{"n_layer": 8, "d_model": 192, "n_experts": 32, "experts_per_token": 2, "d_expert": 192, "d_shared_expert": 0, "activation": "geglu", "moe_layers": [0, 1, 2, 3, 4, 5, 6, 7], "router_score": "softmax", "normalize_top_k": true, "routed_scale": 1.41, "balance_loss": 0.00453, "balance_bias": false, "init_std_router": 0.0272, "lr_router": 0.00119, "n_head": 6, "n_kv_head": 3, "head_dim": 64, "vocab_size": 8192, "norm": "layernorm", "norm_place": "peri", "norm_eps": 1e-05, "positions": "rope", "rope_base": 100000.0, "rope_fraction": 1.0, "qk_norm": false, "attn_scale": 0.125, "tie_embeddings": true, "parallel_block": false, "extras": ["capped logits"], "init": "uniform", "init_std_qkv": 0.0411, "init_std_o": 0.00726, "init_std_up": 0.0411, "init_std_down": 0.00629, "optimizer": "muon_variant", "lr": 0.00847, "lr_mult_o": 3.0, "lr_mult_down": 2.0, "lr_head": 0.013, "grad_clip": 1.0, "warmup_steps": 200, "schedule": "wsd", "decay_fraction": 0.298, "decay_shape": "linear", "final_lr_fraction": 0.0, "batch_tokens": 65536, "seq_len": 1024, "doc_mask": true, "train_tokens": 445400000, "steps": 6797, "dataset": "wikipedia_en"}
Below are experts of layer 5 (counted from 0) of a mixture-of-experts language model. Rows are named router (the router's row for the expert), gate (a neuron's input weights, with its number), up (a neuron's input weights, with its number) and show model dimensions 0-63. Each number is 128 + 32 x the weight over its row's rms, rounded and kept within 0 to 255.
After each expert's rows: a language model's description of what the expert responds to. This comes from a sample of Wikipedia text that the model never trained on.

# expert 1
router [126 164 175  97 131 111 117 172 164 168 159 129  81 122 120  90 116  85 111 128 136 115 183 190 121 184 124  94 153 136 181 131  83 118 170 118 146 173  68  89 108 109 100 153 146 151 110 140  39 133  80 187  93 136 108 129 153 122 134 114 127  96 158  77]
gate0 [136  51 202 115 142  90 142 160 130  50 105 122 121 113 109 158 117 148 132 163 142 172 162 176 151 140 136 106 101  86 174  85 122  93 186 163  97 117 109 181 141  96 150  95 110 138  89 143 143 192 160 128 123 136 136 118 159 128 190  98 123 132 125 111]
up0 [143 100  48 108  39 138 126 184 127 174 177 115 194 145 192 108  89  93 135 121 127 119 125 143 116  83 147 128 100 170  95  37 160 136 136 142 122 175 142  90 173 100 163 105 130  74 200 126 121 141  73 121  93 122 164  90 138 121 125  96 110 113 128 121]
What it handles: Opening parentheses before dates, ages or notes, such as (1988) or (age 50), plus some mid-word pieces like Nut-c-racker and Sainte-Fl-orence.

# expert 14
router [ 81 111 111  40 132 102 102 108 145 129 139 147 158 125 112 158  99 140  85 228 108 114  95  43 117 101 137 105  89 160 137 140  82 122 114 121  91 139 144  84 172 130 125  16 120 120  76 168 122 175 153 166 117 134 126 112 114 104 124 105 166 105 108  97]
gate0 [122 143 170 123  82 110 141  71 145 168  89 141 102 159 136  93 114 126 115  78 148 170 110  69 174 119  95 155  97 162 111  77 105  91 147 168 134 166 153 136 104 212 125 114 156 174 141 108 109 113 191  97 182  93 123 112 170  75 149 107 179 133 122  97]
up0 [ 92 108 101 142 129 124 112 182  85 174  81 161 105  84 154  94 114 177 127  87 116 134 113 122 141 124 155 192  84  90  78 135 138 143 120 119 165 116  73  87 161 163 115 121 107  81 163 164 149  84 225 114  73 142  65 168 171 135 121 127 103 151  85 137]
What it handles: Common first names like John, William, David, and the final pieces of surnames and place names, such as Brad-ley, Griff-ey, Mohamm-ed.

# expert 9
router [150 102  83 113 141  93 148  87 133  75  73 173 160 163 124 116 168 212  86 164 158  79 120  93 104  94 107 119 118 121 127 121 144 163 175 121 119 140 194 165 116 128 166 137 145 119 121 145 150 206 132 155 142 114 113 141 115 164 151 220 120  98 134 106]
gate0 [147 115 145  52 135 160 146 107 193  94 138 137 157 153 194 166 113 194 153  74 113 129  91  99 155  81 133 141 153 100  97 137 155 145 121 112 136 189  81 121 219 117 121  88 139 109 136  96 100 131 121 118 163 102 113 144 128 126 157 109  43 131 135 148]
up0 [ 89  69 126 145 115  78  69 143 152 118 158 150 113 153 172 141 115 116  99  98 137 103 133 152  86 131 200 127 149 203 186 125 125 154 165 112  94  64 176 141 108 189 127 160 145 168  78  73 109 190 147  68 133  96 134 155 179 116 196  98 188 139 134 126]
What it handles: Compass words and place-name pieces, such as South, North, west coast, New York, India, often after the, in or of.

# expert 13
router [159 105 139 129 133 125 113 114 145 133 107 157  80 130 131 177 156  99 145  84 143  92 179  91 130 125 132  90 102 152 164 124  99 153 188 120 147  92 111 137 109 111 138 141 110 154 202  76 110 122 123 186 189 157  77 122 159 116 176 186  97  74 106 149]
gate0 [ 95 108 170 133 127 131  96 154 122  85 164 132 166 138 148 223  93 202 150 122 104 111  97 158 113  95 183 113 134 113 146 140 124 131 105  62 106 162 167 124 166 113 161 105 144 132 149  92 112  80 131  66  86 131 144 120  76 123 140  79 127 186 139 117]
up0 [169 104 139 131 177  75 152  93 122  59 148  90  87 151 149  74 134 169 172  96 152 150 132 103 165 147 136 104 168 129 167 144 111 124  59 126 115 119 184  82 157 142 131 171 107  92 150  73 144 119 151 108 158  98 132  99 157 110 180 158  85 104  89 146]
What it handles: Characters and byte pieces of Korean, Tamil and Thai script, apostrophes inside words like I'd, and lowercase word-start pieces such as vs.

# expert 10
router [140  60  86  85 148  95 140 159 146  90 152 110  93 166  95 167 167  79 106 170 113 121 135 124 123 108  99  99  77 129 214 136 143  96 119 146 106 160 154 125  85 119 155 110 173  58 112 111  93 166 137 159 122 208 146 127 111 155 126 152  65  92 140 143]
gate0 [153  92 141 126 127  21 135 114 122 141 137 162 107 153 112 118 183 106 138 113 112 119 100 120 102 184  84 120 165 131 197 123 198 137 128 140 114 163 143 144 119 151 166 146 105 123 174 194 156  89 114 147  69 168 101 172 129  99 131 144 187 149 181 133]
up0 [129 112 143 146 187 166 146 152 125 195 138 141 137 113 153 143 151  80 150 142 157  94 119 157 152 134 149 102 113 204 117 107  99 154 110 101 131  94 103 131  89 104 191 160 157  86 100 113  88 101 152  84 129 106 106  77 125 119 144 144 166 143 184 129]
What it handles: Middle and ending syllables of non-English proper names, such as Krasno-ya-rsk, Gjiro-ka-stër and Com-oro-s, plus list-item hyphens.

# expert 5
router [140  97 134 192 165 122 115 181 136 168 128  41 130 150 129 139 132  82 154 154 178 136 146 148 132 165 100 199 160 144 109 147 105 107  91 154 124 161 120 159 115 115 140 189  86  94  43 184 139 128 105 175 170 149 199  68 130 183 145  98 132  96 127 156]
gate0 [114 121  99 141 109 143 119 116 148 139 101 113 170 142 174 178 116 137 170 153 134  98  82 110  96  83 140 174  73  78  84 163 136 138 113  98  96  70 154 106 150  97 164 132  55 145 131 112 118 198 131 142  98 118  56 136  93  77  99 142 118 158 195 114]
up0 [161 115 148 108  89 121 120 107 119 125 174 155  56  91 102 123 143 122 134  66 127 115 137 165 111 196 107 149 102 128 189 108 114 186 168 137 136 119 139 133 132 126 121 132 151 101 152 118 177 125  98 155 106 131 194 114 162 169 119 101 156 134  83 154]
What it handles: Table pipe separators and line-initial dashes starting list items, plus colons and semicolons in structured lists, tables and sports results.